Experts of a small language model.
Experts: 64 experts in each of 7 layers, 32 SwiGLU neurons an expert, 6 picks a token, a sigmoid router, a shared expert of 64 neurons.
Below are experts of layer 6 (counted from 0) of a mixture-of-experts language model. Rows are named router (the router's row for the expert), down (a neuron's output weights, with its number) and show model dimensions 256-319. Each number is 500 + 40 x the weight over its row's rms, rounded and kept within 0 to 999. Numbers have three digits each.
After each expert's rows: "raises" lists some tokens whose logits its average output raises strongly, later layers aside. This comes from a sample of Wikipedia text that the model never trained on.

# expert 60
router:490488528523479508551468510565485467454506492526531545504540539464445494545460483530541464544477477497482526568464435549506447480648424529512515542539546463546558449483499603501531480488475524
down0:440516477544503541562501549475534501462522492483502481524568544515463516461459572455468468472474505467562552530487523491477533538556552520472498573500559519589548492497469518511487552456477494
down1:457551515527597496496515516456482501531521475414501454506529425520478402490488467557518466488464503485440444474450468556475509442523471502478486428483461559537429458493438512559501499459509503
down2:554465537487568535501440480616452428451432476516542485519501534509445535483516477480447461530548495466497551491500494524496533505547548456517507589498522504533547494505470486529554524536454504
down3:540635593520499442516505485485501480448562493505535452502472498491530505593492504481531527486559469504475505610550492472503491419497552510489464458462468487512473477467482539527478534551427408
down4:498445459492422492510515561490462427458459459464508487517473487519547482510528454523443489464463435414504506504481518515500505449494516490516546467462488545472419438506480467496476473562443498
down5:581467495527417445434545591406531513563538497504495530478476461478515485499529541541483508396445412524516483521456479559506497542560453485454597533473512496476537503493430475431439538563513489
down6:497508573476515549419456580490492472447488496471486548513423449431481526446484482483568488564458503487452457535528507442461476544511515529517534430485519527438507422527470497428545540509508510
down7:430539551458402503477462505441496510430452480497455521565509544555560477468567538441510479433449499502519538461487470498422569407475508485538527477471506505463493517457480505534450512503547546
down8:457517501487439416478499580501476512546555517520536516473517454517494522474504555513538502499477605532491519575462519523507382477404561420516496510418474513445532486479413517473521518482559545
down9:409526494511494472521480495525482533508499524541506458480446504421482447512500507400501519453591512577481498550475560503528490493490448593612532481465489487502510520538487406491459496516497424
down10:553533489517516478516495469414580491456464494468486459510475498526514531545481433476502467452460511524523435500474549490509512507502507493500450457526507496549505511451488398488514537464495491
down11:513541505488462531524481561475471488447502532442546472506496471432591520485457480520494532411499576452532531515508558483521520460580490482470496482541493497491507513496514508418468527438491514
down12:530555468484470451485499527507487469504418449442558537504461473502440482471449437474501546497510521469518506496478418508526500438456497434432516468509506452481531576534542550569468536517537481
down13:475511485437590487519521496505530500530504544481472549480443521569605563509529507457478510416524482493520428537489501500505565531485451502573520520534480609477520457519447470510519539540451472
down14:512476537527530457426523474508426454442582566500519540511503419463483450499536480533535498476488482497476462482481520502510494512474591477533516534484528549433503509532521440429539509494451564
down15:564513518467496546516482433521601476523587562484489527592439459503456435504468505461459489500519490434447500445507560510522476521473495534464520578555429514511563481495478470506491487508523547
down16:524497557468536493412519486484500462542507516524568459476430482563482555473538498453559475548461514475476483494582501441605494535436458449547437523492534559549536501506530526480513455440500487
down17:579478437446473510446567501491473556467481443505571503529465454549463598549474416519474503529540465459501569519444479514531415481443546555469550533494486502496516619529528613465496490507462497
down18:468501438456531488475446527552484579529486493508407469412423547542484495447420456491448502499453508515549530540471456445449489520455469487493490412492508481506558535479542544536511544587497519
down19:524533460461508458526510423480499480552538490550485547479470493491415525488468478525514443482475480483537502433474486474510497632452484516483488505485529473529518465496504570514502479507443429
down20:448521479456575499524507581495477523490519529536460481472450493476538485487497477472513513512534478484579538511458481456534535531533487527487472494465514483528548449526442486473459510560444514
down21:458454557483461485490533540476487479492426492579534454471485541556488486521510519476472495565511460533507444492575462458499535515461493477498500519479518482448486430485460513511564505472464527
down22:482542439525497507492432483585520428487518533533527522435521457346485526516499452510532487495523415585446500529493554502588494501542502484485464439498522438522490506508498487499545465516590486
down23:497491488460467498579503465484506514560533509504475435551437575450463461542511433532498480525534478457442517411470518529545465540479463504539509478596510417525508429568531493456469488498520465
down24:524547599515453452525442507546523565509495511521481465549448525530575521543528428528519548508499454510559461506453540515468490528559541539507622527485420466482509554525609531508428422484491503
down25:493563527470485523517543496477505443471500486465498503586478565510441485554523481461525516434580535559423473510432493552535472488562413459512467435542517448478467494535512404543522512522538487
down26:456442528486528524535499501561469502508528458507443497497477544532532515480517539564508548505483499524464520463475436530604512533463402483493522523464440503470494479455472543495525499476494505
down27:553497483381522476525545494530525534511515538484558520509522495501453543486511495475517456518508466454517496532479492617547493434479490544453508500492474622495427472517510488488510508460539510
down28:524488534462483475473490561471554567519455423443462602504540495486546446411488456535501490476536463523558484492438483446493570486472478540481548505422426489502522565533507457567440509475472536
down29:492473483500522564462514476495508503479572470497507516449486502420464430521510562501579497539464495544477475453539543502493454438529446513531453446524482547493548539559526529543469532523532488
down30:415433567561472509546539498541432473472488570491561544562528474554487538610610438451481567513440509545473511425478471457551550483516476454542503549472507430480518500477539532523487443582510489
down31:460519541500491477524568499471538420528521511552501469539511506484544433499568500487545477477560484496438515538482487520569474507479438498456528508482494570460515429517486457539542478473465430
raises: "9", "0", " to", "8"

# expert 8
router:505548488497476462449436507553500455506492476556395499471432473492507473451516563552518533551493482441463485464537515500572540528473565499470512482455519508496545495566570484501494473483506488
down0:413507557435547478514489564436532559452570427509455515456458520502529454449500508564469505451423516442482451468542501523507492566438497471539487416534521397503500490469516448460453505474547549
down1:411500515583475518549563521490469563500523496487464502487536521532456448514498496487449522476464503489483553462513485445463517487490447477570482478528556542493517472498551543519442493473512555
down2:506495545525442385461480497507541460498499519474421490539523543469451524509524455526444507484451514475501503460576441514585519526513482501569518445495500445556501537500539526536554513501446496
down3:456429534468507536510533499572425488477447450471516522451461507448516466490473456551579482445465458485489372493516481527512577482504459475512447488480543626500546504460502534549557472538420522
down4:478483459532570554554471471538488494461492496525516416489485485468551496504494546503501495439541385470505489489507551532488451529538527446552528498550477467570428464467521549529532496552569524
down5:493539488520549521472545490513624505551485550538470467515516482548453467496494479518472542492470502529499520503397525463531517450450531495517487525578541595430492536516564447449537578533449487
down6:527480493498508571488530478500487511415495481505461484463540474541481522440499568458510509548452476581484505571436551465480507516557459448492491535532503470467505570495550506485505561527504453
down7:545484485477527485565567539498545488572558473470537439522546515535524483407554526473484529578517489551516568637489414480573472478429568502534558533475557515479446549426459493459469493420495476
down8:520464560401520484440438484509406452424451527462507456443508466514556539542508519549482538571486452427544518480551518526473469466469507464493506522492492478495496487485511560412503562466513529
down9:521511446494451520502477499523480535468487528458485495596504535480503463510491618508495529406552430462431511512513493545498514531577514530510510494538497594513522554467451562491557517525569505
down10:552397470479552484530452466538465547571556481532572498494481443496518515491436526488513432475495487502604511594534514469436478490499471428539526465451500491466545502514497545536547477503562519
down11:524522523517458534503415512579547514493513509493492441520481479519452514565465494492526564474435517443484495493511556523529533499494525563555496514484525463444495533461468430481509490561601489
down12:592538529520465473418544469534486476494508468560522457551524479598528504535590498474460459571447445453454488493507488577555435495534471404487450460468425450559476526531508500469554503447443441
down13:496441515489558477493511535557533432526435531452475415518521521529537500491461486454503452452502431575573451493541460515510488447454514440574513455487491488484477512454484502480539499524493477
down14:474524507502542474508535444484453555565527504571530482476509467520507557552509437415522505467430482435523442466504457425498548522446499458485447515528483511501532515517501513526487498520504525
down15:466469467490467511536469524512523512453450495527543523524558500442503439541492499428536510529521560486490453502453480552463430524512491528479564519479473455591502503526505510513472490485505468
down16:489520484479524496542468503483522466563522505524508532542518480526501478501486442437480531524501544510527533544561449394517542564499573503438461533491551459448499529482560466526479495507537598
down17:464503591511497541533488477468485512491439527530495452574517478475571513507555534508529501460452479527488473511519490501506525443589509504496515473505517456438537515447542566500567525489476494
down18:459422484509516571448455454473498524501496469511418543485535469510541499457527469451558528479416508523487438466468545505525541461517510478550520503462464534513509458463457526484564449470502480
down19:431455471555470498444565490567496526509499563484438595480450528518457576533447495517522447557497517481487565482445525528523542536526450521582479518451493539513553549453515420464543475507564501
down20:494514480586487449499474562482467444519548525470522539432468493482493515524466488422500512489530480487501501496453506510453462519514478542470492476541433426510512559532479497518488554509530566
down21:495431481442487494531436542542578504490503508463505521527453497446416554510529484547403521494517559491466500528520537516467534450549468482510528476471571462446489468501499539597547462498458508
down22:561522552445531479499452430447452431511465515490518502515424390578450586495501482455498520449540449496454500544498524522469497535552465465386494619571508626451503528526487468481585475486412511
down23:577520487497516475558460505530422509530452443531520511491425474469522504454546462511476509481567529489470459471550569491553428482506510477557536528443453414521509441571506516554634458448508537
down24:504497491552533538520563505553449575548522451492382485519518472509443560458555426500496534533561543488485565500439506567522487606522489521550491483483504491546453529512539506490492508541486467
down25:530486489500444539545452524526493471486477535487477531553435537402531581410466523585375426520470546468448489472481489540464505507569503435468507522490553486502521393499488493500496546556415501
down26:518520510495551515483520519485472509498543505457521534514538482555470496535515471518470527446516452554500483508495530511536575573559570536498454536437584535537470536554556487506508440471431488
down27:462528518514521540498458509516528533529491431529598476479461472523462499515434495485515472493455477536489501468469483565518546453499493482509512570535467516539551498484508428636546513426536501
down28:568507571499457455486555507450486563478479482499506548441524479473589523436506555565489438442491407513510526488551508472502525533566467522456562567499529477493521494501417488510539443525557537
down29:550512500467516509555448574486490478494549568509496438489541604471527509513428535472549466469491531558552601485493478485526581444467504451483502496520526457458514462509518506583529452497509518
down30:466473515528498478509380559577497410511532500501470518438488545490456450481522451540557517479526526488491459469484513554528474549443471526489489485476503567457482541508457494502509486493503504
down31:450507486533461448482478508457535447470433491490439465413582553519529572446436491460532476510486511495475478563417477467484541493456564513475507472566506497468490535489518475523430491485487496
raises: "\n", ")", " (", "?", "/", ";"

# expert 3
router:512478434494502522481503461518534495508509450499526529566511562544560482567522576521495503586520431518473458437494479475519486523509513445481502526465510504541552509428537464524523474456553506
down0:525536515533484517479537451409563554452416509491489489481485528495440517447477446527550457497435463502494497522565467497485503546458508485479508477476506457518473422525508515488435519476541547
down1:494485454501466556471536414490564504459414504527371548470521415480571541431518453463526527473508548535499498493454494511533483528470505517507438527492541505495502537515499465470536499568528487
down2:526530541526438510503476527487523380539489502492545510475472541456520502543473460482442452489546595469429511475555543539472421425541464473437477490485501503509504440514488470564577507511474408
down3:515485442429552423497499450503520527545412453471551496464490439543479496548413451544446462514540540515509496493519540536542561442548438483509554573488497423584557540469554493497515533557474557
down4:592495470471442474553558540504505453550509527486558444465444479456470477542472453455554525507572433402502563499501422498525505463510441453536526538491505504550500505521452425460503493454537588
down5:480488506478507502512496553552505581517545512500505524453444505474509455509502503413486485541558536486526604456418585479482515469535473465465499472478511498496543489514480479520500479497518501
down6:518529488523506463515489500491464413533523455524444541494451492494479485475558481551509436459515519552467536542502527460592504445525407470506530496473478562521475427533454502481425422489541536
down7:476523500502464470513508455455530421535544426547482504446498425476520506520488492415509469571511502561550574435524464489528517555601494455422555437541481542516501514558387572454517592494444527
down8:503586457484434446453490497521564505494562473425514490552507534528494433419583521539423455472408575543484458488510456444458517504516491470538523471486541537496534442489502473464488487485443461
down9:472504479452475546440509416571436510529532468500459397500501500529455534479489507495455419519548527491457564546495412535491462488535470497543483508437495430511474570423530503474438569459543526
down10:493477476437523459551550488536491466500457478582458530499486514525479551529450554490534467477490465510386504526478512486418515476576514467511534465456446490473446508468527430477506500515466479
down11:515524526541468514527466539553452643437483404539479448497475488482477528511495491499457510534521442468501483491449457594493499484510522508573517473521518452542516542528444453389501494493522508
down12:515409535446540509521511467522496498462540548486527488495494512548445485497547484527545431550543482455455490513533546510473503454555569507478441592543515555430497475485508500521462452488498602
down13:450536450467496428545423457568517470468493505540530514510526500517484469498511496482433529572512475537465521500495527546457488446540544496412513536452436460508520530518560521476493445447426467
down14:521498527448479523537527561485476532517531480530530449569528596581531457502456475441370468526488488423503458491384565536442500464503459480495510516451477486530528430502500469550481477506527433
down15:496468536496453475497514558419521503503521532449508528505482517472449498452531516504478535514520495427483529429466509437486509540504504436590492451457507555524551520522505539518582474476504400
down16:453434448516494467498558489555429504502453506481491465549477465470512488555513512503555510447456463488522457526465457486506508486565487456451473489550493548474387483408484509500536525568529505
down17:543456447455501578470494479522489459488538512444547508532513449532567506482517460538455527545487491497505578534498566516469522519443501490395526485531448534459491521453477487553489505589500571
down18:497559517538450496525520552565442465419541492488497496522506486496499517425573524526474521456498438533475489495426516431455438495543496444475626385470493522485465534475488460554461486525529530
down19:473471508509546519479473477627513566523528500479526491517507448525453522481554468511569500521597530476472548563514555502471543469469442481506459562514454530489527510496460593446455551500533465
down20:554487429498489502541585449446538532498575499531522575483493520467490482496496555565514536499485516462519513519469504579541491611458446516528551451505482499476456424502536504517480500445514502
down21:530503468439470492516508466474569514534529546510484482504538507469520450546553489499507532575502528486562557503515510440478617487434457492493560519539449516546514521512517587525539477478487483
down22:451498442493574445490553515506491486459600499506517518508531552528465394460444534542502577454505554480479504463489466490461488453440501577498530509532460494543529532465584456521495462547510549
down23:517506503425507535525487494512473466523549551554527561506540525526483525526460496489552463501530475594505558475467470568545463471485514528497548498492514550464526541510536513464510540541507492
down24:519527610476516481532478446433533447441557551499445467478444549436534436540485454528559411516533478579528461522500515533500495531472515493492487449496506468439487500463470485450468487510575515
down25:480482494446403496506492531448470571559537500537470454533498456454512515504497432502568505449490451482511503516517491505428481484439490535486453465518462531510525526541465547465561575479556487
down26:531544529472529440525452515502470446475542516505470540578486498523488459459457543446449474465536504503459478472515473499499538540484536512481490502511464464524472606563489574488495494533441500
down27:458442452481438421473474544535491534477535496553482482511538446494450526480510500525465536494528481488511475466433487516464484514479515410518473500515469449481459541462570504560493517541590448
down28:390377434430511488441477517578568483420544495527463513464512438459510529471536535561494560495486572506532502444457522492485469547504528534443483551443477451498551473524504477479518556543585456
down29:537501495550520565551452465483475481453422531432515440496435496505566533517449392487509465456471518526423483502454448586539584537476470463488511541507503487575531520490458456477470478525466436
down30:506500482468504487450520530447469467518465495448519512453486478441526536530430450555465476471489541560489471474536545530521486410576494533542487416525518422535583481517573560432457513603522534
down31:521472476471500476531463528565517493484497502477523500551436506563494535467527395567484550509509508521540478533474427547489532462535548546483478455468536487511485496490490486429532450462604488
raises: "5", "0", "4", "1", "6", ","

# expert 34
router:506529520444459501547553507457464500511526506493568482429529490489554469568483487504466503562483472489493485545480470507552498496465546466502471531476533530501506523440555490469510575458473583
down0:507496485454512419399440515536468563574488522451468467433454491463490551512505529511472508498483468424461430520487484494486493452475556498473470519441472495479447528466542460529532537486398500
down1:392492457481471468481506506474533476563498462521466512462430521524486493507477482447532506548458535455393437435538456528546575457493522507465527525476529556493481573450531476452423515423505477
down2:497525488505523539556544465486488564472536562461435564503530493529515455424544491535500368460406537500452475482501482501518514421550530487498475501492448500470471515468475517459541445451519480
down3:519535534655517524565521495500469505550498448465531462468520492477505514504534473522530535541582475552462451479457500514497455486450445452522458489491505517511504487505532500463509488532513555
down4:502498488534458486550427593476502491507545487541437535497455517497495493562509550514477582420459466485500495507517523592505484511448502456516423518462472473536479532510539540535570570484449520
down5:474486494532428477479583487563507438605504464474542494449464480463458454507438508466490461482513480488516507490524508524474506492385518460490456427514504492485496538495547559574484488476548428
down6:449502471529546570520507480542461505503481488432538467516402482476556426506481479494534586476481451434499578526493517462551439516417570449557427480457575530424495560387537531497543512510445520
down7:455513494477490501451514569427453516452454520481476463526536462571577487486492514524438458497417508416566540554509518387451536510477491492480468532468475552521520515453529477559473549517504484
down8:556558518428467514482537540507543527538525481520507527496498510551480475476521445581503508533459497404487418487506480471486509524501548509466511464469502482457493492524428575471534539416504402
down9:455470479495500551542464503494469505448494581484497513493594460506569511486518526558466513515560553503449557568476497465547505491445502442533548470472478377488466435510473649436455550479556421
down10:517499525459515488506487510607409549505532504559449447480486452429538494535494480487470523484459514451492488534428533508507527538560537540545502556487551526441473507474493572500499543448528446
down11:485493461454468477539551478504496490506522459521447463476483557520544466526542514485464485473400555490461482480474491525524532488444417541469487491463536522501508524469564597466514491517510450
down12:482490476477492408500443515450548542486451452472422483480463513577487555444476515571519484469484500499516450490558541565456481539514461416449539537483439451542531506517440481519606493509451532
down13:566474517515544452432509508572514493512573429478610517518552525491496491534544468568494493491578423491567501496472517422547507449450451495540501517570512582501515498461395473464506406512518552
down14:565450532497550511547469482537510467450500541486450486537479532531506488491509493522508525500498553497471555507544493448508537481454464533525575557511471519562543533474539488454552476481485525
down15:512468502455526512515462434558530516421546465496479483491442480517477575468487454586490456494544518479515413499498442510523496501518494489497436512535461557534437517562512488439518500496466497
down16:489524545536545476585448495470460532544451403456529505420521474448525445604569467535502502526437559532473487492522532468514474414483460546369546510570502481529542481524482549576485432470549479
down17:494494513391499561460436551480470551489537477457505517484504455483472491488515461476521419540491513548532598516430472485547497513510536512502494575474498504510485531528471530527509479417446507
down18:544521476502525526547447529516581477466508516513457540548498505549527505531513528522512504488455496486499521449489539425557458530453504445464561451504509509497520451490479522512509559509514562
down19:487436507538576523481540505513527545421451492449498535462472421497468547497520484460477551511498524531519490541534472460448505419541523481588437574488504552476450531517490442569477551576536489
down20:528498481493463512535510484511499566482548477530516462548503442465540552498511520454501524544553504503480484412402427480596462475553524482565424546510540475524481445506483499591466521469422565
down21:473487577521510402601472541538441518564474487556578505510507453455524582523425505554534468493499540527518474463435497493488479475454545497485513531502459576517496460476532429483515497477506498
down22:456566583568510475526526534505509433561558527511510505494494506548536455547411442488520511474458514460466493458461535464508503568497500501412382503525477476513557492459555535509509509454518480
down23:483420508487500553505518488545504496556473492508445524474498434508538530482501513529558421504464466591501509430489494529421530526562577522447488578456504476548499492495545498500444490483517482
down24:516513522566542552554476515507512526478468500475471515487440532450513453490453455521523516517522504588471443542510456466497546496522525613467485481516498477427535503569473495519477527503518477
down25:511511540477443554491482439442520454544428496472496520520571517485546484403512509545514496497568451443491466489486504520442494502492523541516532522536516463506426501430552496497477493524418458
down26:565516449525422571516472540459557480520523587474481564451465486470489487562528526524466516516504429544545452455461507573523454509499554495469565501467433481504537511471504524542486470465543463
down27:478490569405483515510515476476432508628501473492425519527494538416533487507476475503472435537493556543523497506425521532505511488532572519489500519533438505515523548440509503471571410486585483
down28:534560538561569522436503400501529481434448549553436527536436456531479441452519489478505551483509529508495481508471540542462510506513517521539489545543526478530492501495492487462540561526545499
down29:524533513508480518579474498576569521525451533464501526475473478538564505579540547506468433518524544519507469480455507499504516608477500508540469495490570552524498508567485524490548575489556528
down30:515547440553506529551565470523476625493537518521497471525453450464498461504445564500531469473488491483449596537466514541485529495544465491423552467578434505519546543477531499458532464515522565
down31:519545474531528478465486536515460482526540443538489484492577428525433460555535449478463515542527529504482511543442407502457533537446537490531440509442425477431467477526449462500484443510466514
raises: "\n", " However", " This", " With", " According", " Following"

# expert 62
router:508516487498508522514436562540534491494571516509501529437512512489498502514536491557580536500514477475445503527479473550467510530487509524498496532506541550480520503483532499546469397474551506
down0:569556452557502524456509494536511477485540540529467508523445477488500439517542507465547423528468520525546576511526542405535503419503529540481481435562464489492523462519535489576441562524482481
down1:473445536483492433583576466529469540564425532598559507476445498468538446401491527510476463451516496456493520459442451491502436551497468541544549469494489492532533546476487485529512428533516544
down2:438498497440510575535481473527482503499499591507450546473464502518527500503501473558487464538480477485431478493453364537543452495467430521565475475468444562486493412442505510532487430529510523
down3:497471421482553532583540476440526456543438473524534549516496506423518529534487472466459475477439480533465458471507492545551559502443496511553433452595464450537505500520537473503570549510533486
down4:572541495533501496452509448512540528441473502527450379510450536520548551539479490468566517489526567531492486530438516517493502423485465552523515520511494593492528538484580541446487539498506484
down5:486523544502468502493463382459446496527489506477528490544491486510504502493556501493557530468471589540467566525511521494529479504502514508509433533564495504526442459507558491490486508458462569
down6:471461481475527567565508489529465559525432577506425501503570532501542539520480551591417521487426515569502488558546497544434542528489531500508543519497494491498487523544544441543526537469411475
down7:489423465554458585472419453439416539494479467463473462549491448511507498524435492579569511559441451461528500445525553596436561437497516448495524538520501543476508515529492494409431482471504531
down8:505489509605520502482563501511478480538599506501378488490497470453583525524425541473502603540513525476550544521507474526444450489572564459470503451421533471477517516476515568387505487495510495
down9:510494526507517455513531442503446530517517490515462487493522507489526403537464463432545520448456498449514566507498404457547521558544462554549588536479481434503492428484534470532527451493542465
down10:517498456541472472511462462468525529473512424513523523469451515470489480499581454478454439502467503441517375545489498475540455566503454529472481533440490544581508574455606485544481518490510486
down11:509478511551540513560400507483534487464467419517520575519481463501503483442488468468510530513530453533540420471487540427559551550558488521462556536605438486506578538510503443557516476500484532
down12:517499499465536530476515397580470488513440600503492479510434441503447550436479455447534441474522544501410465513549559545525487453521515514502520429439476607530562463506528489529559541478503539
down13:515451540483466504527557455490511451512511553480499423466463514411573545506561524503457489540509531546490516613521464473545529504505552537425456491483428583511518506574500508543506444505426522
down14:527512548483450508471468477491513506518490549475476525497509531524473442520480486498497470509480547480494460482465541446517513484478448538565442446477476402523449405432498469473575517449450549
down15:464508526495525543528437561508464532546488584497512531509476596501502540497462533468563578496514414537489505573497467501509502501545524453530510540526504504431486436504520487530557449455481533
down16:553511581485483475482512489451505435508471439523465548556470457440507454472473481587505498506411409554528494512478556489525467492478502552481562514505473536443535491465486509488479479514513532
down17:457541526471501450476553510542462563542554527447488559502550433473518515497532436502475547495495551545467453506575393536437535533521482498435493512530542439479652506520587526543489500512490512
down18:471530554480419453482496549539448448525556537578403438540420439481408504518575495515584497507552515570517478556519523533496526466496456490473441447544441474484537571490479506440495500562582479
down19:459492549486449440541515468454483440543440496502443453532536536503455490534482443519459488450514452458491468422492488597562519528471473463485532497506487493464524585481520438500510509472484464
down20:531517491465496498454550518506585544501563500541525521531506490500532439422533510495525528483467510489523450478507568472515406507509501490435450453513549561447502503443529507492529521512470455
down21:517437509516489407475460395502492530500547491460477426502521469509531466570514490488525492512516435463476506492536465479478479454501471471528576488492449513498521532510578469482499534600471455
down22:519460449497482501506467529510518576458531400465566449484582513465555512508464529502476448568460471477528484474533537520519474456486465462450464459456536473487513536507516538522451512480462549
down23:553529521501496535570505528488517555420463466537497519518502454453574500553460427541484561458554541488432492471461537571522413525538548477534471426511526577500515459441484437417516474525553554
down24:549472477480479518450513483536516499499540490491577556502582462499500454601483552497555500545453511503550490500580560420471474452564537507504482446562497508479523514549526464554439461518521570
down25:516424418484432464514540455440498503517485527539479518492495452468480502562561509480506494462462470487486449478526505530508467466440454440513579575487505446534463477443455427527462477543518493
down26:540501482548460490464512489459501519518531476581472481549535509507558520513505493538494547536496429503505507499523473535406483501527516489539487490541503507538528511459477509499549403520495504
down27:487490499525523381519479481453527516562556503480482502515537488463469411534473497532440519479464480528496455474523500448452425475484533495444510478434487446493580470471523489539480491498478539
down28:448547499533389472466502422436441411549513463482577501523503505579597479430564511487571527556468477509399501457547469504511529490494496468488488529498483532488425506508535490467527497543479488
down29:443499527675471498516493564522470469460463573502583426476441539486579455559484533417563514494509502521446477535481514569535474440489494436499513425486500519466530520485519381525512502504512506
down30:503463471480462462474527513394465524551580522527511486495468563512494524387497546537516453547462518539408525552460514546547476509540564507553539549539554536479511509431522497435427465486617423
down31:479410465485553454446551454587505529548503430456521594510548528565489473469453497525503443520554472474567637423491559493523490424487489500468484424509437433550483579434472508418530516474558469
raises: "9", "8", "7", "5", "4", "6"

# expert 33
router:512503495512514473469475540481471465550493491490471467475533517496500488526584499513502515465530500448501533526478498560474485515492536511477452513537595478521453439493560512446461540509496526
down0:548482519497447436542519534571480533524451501451457475461462517442551498486470522567517460508492421473481550500479461513533505424410531496499572488556493489488475451539479531473539538515557501
down1:464508492522521494475474501495489440580501511552481608565503534504496527537534520420480491509517563528553548486514496451530440503508547534542369402518494562476491482419550489475461454449510486
down2:553479556472529465423428389516486487475554500476576507557481534488418540461523531443427519454550457516484495482499480505536525567505456551523423558556519598488494505535420425467528447488485577
down3:491509537460476491508511531563427557540535487485532495471438461516487435472517521523440549471568523525534541499484435565519536450491474563516538451508524543473536552498506509428533563504549490
down4:456530556490497368463505474536519576482499487521562475456535450574478484602506484529582474483485443518450501513549558469571422471514438492470470564562452533503471565524498495452482485478548495
down5:528480495511482575572500493508458438519493378458542503524440536423481500546560410523559513551506486553518566507457554556550519498515509554522457506514535572588519442432469510509517419578500482
down6:464518470518465528437476518486484467567447548472487515527475530443451488555529539329474528500458492465521545516521515560469541488501427468440466484465508551471473496417518506525509479540471500
down7:561456491492550442556399531565480486554520487424491436448531490482469496504452543501480474492460546495601384546516534485512530396470457453529469508541479503548492502430512503533474451493527516
down8:467508463415528506464544502475512526473495532457475629555536486514481463444458526566526536508529524515514497493550507495535498516554486483491483502442493470513537507483544519473490495530427510
down9:490518532514458489609534468546478480496507507498528488578508553465542529441491527549548447515570450460545522459517551579529579422492525531475496543508529522476440500480480542514581504515513558
down10:506591446427549568456435500574472474497535450396454474539467472493429603560510502546421537454527467459459417482522524413491529457468512512513560534508474510530469491533477451450486461563503556
down11:466473503547417536467493500527505447419497544486469465471526473590532496496494526492514443443516480503469494587493524467516456576540548491462501531464526522530441597453448500510555441518473498
down12:466503482518491513468476447540509453559511463511525498505513511504458492536480508469534603569508507450461589562478489553425557432517452520547483588484500474477476492528541537506521416561501498
down13:522473518442507557518506491514504547607483497474467512461458493447519487498546541449516449511524460491460561507508519540554505467538486507472516494415582473445504506509422553512629514444477535
down14:453509472483552372483545476458507535502543487524529526438524493439484496446536441527463528502524578544498510497528503479487565515513505528470485521588410495593541486530496476423486411527510495
down15:427514481500504554515509480448439569542419478534531503468487500435547491523528392471515497504472531566445448509514545571474437500421512500537531500517450488567480530511517498505548459569541480
down16:512502562491519465546541507503476404430490545483507596555552554548482480566493566537500603497601515455499470580554569482479504478637512535477477501484472507438463514509511481481543500550487533
down17:491526529607550508553439528507513515491534503504495566444516438456498501546480530509505489510526529471494492499477483522536501513467458468453469557522499562460463524492464609549507446512452451
down18:490422506470536469474469484511444561450565451458499511535459532519517445482525548537547556453424460502435514546458600480463564519544455455518511500536532486412510505500473485482526538478485513
down19:495443505450518568566403499535551531455473456530513494545476427562530456535473566504425567484564488498519529460521524487427466483511465504512440513532435541597473457547499497447520517481542532
down20:527553515466507525531543506432442428512436545499503475536508490497478567481444442514463517500500466428460503591501480547498538511422566515560445512551546505443534418448495500512524460504532507
down21:553486510531485480558500515509498555465494512516502486491503542531451503488543512470472481552448520539469527465501502530501490541525554514545477520501540513448533435559515478494499422424516505
down22:388500461455510514524540516487584510506562435505508482442523439458458534530492478473495430439443487551544498479503516499539459501530578456456513423582528506425508483556508457439453457559398522
down23:590565524518473442504422497446514561542513420504524441504527534530450598491482470500514482568462446489478465492571468530509442429492475497505526499468390450445598523491487424461500453459498484
down24:455476533460442541488505461487503572514478486517544510504518486577506548468503590526495425561534478547477556460502501579466482585534525483514455384389423549508525443489526477495510427567523500
down25:489490471466509505553467498484452499523468562559482509456542471509431502498492474473515503526529595491467553531451478524492563514473512580409489545519559488573445442513485386536529505501542456
down26:496523461495555481448426525503578483470475478498428460392407501496502517450469518474471546472518468461466423534511519444497476487523558486419505482583454451462515563478495531527534466562573496
down27:545532526506456495448514504500409443526525511577407478495468475518499539596514516450428554456493466475514567579513569514413517532496485523478496490535426524494520496575482494521474507517464459
down28:485566509506546538470499554529448525457557542443512571484559453538410478463569510535398483468538545468470525510466598512516524474486478494464513504589511453529499469463492409459563479513594473
down29:488421522501491441370482561515470468501480469437463576521471546526573531492501527554453430556535482489442529522513469527436467532538533422488529478464493502521465576482474420568521498469498516
down30:546486546474508410579472502442413547603448518492491482494466494492474427529484538480495534481469518501430485567519566507523507526523519477519491547488466492472540481502546538460565512558507516
down31:483477528500523484549487527492420487483510495507548432464512488540405516556483527481481441471521529500486490528524476581533529522506465483559482532478445523526498568487489486498482484486474473
raises: "\n", " In", " With", " Following", " The", " During"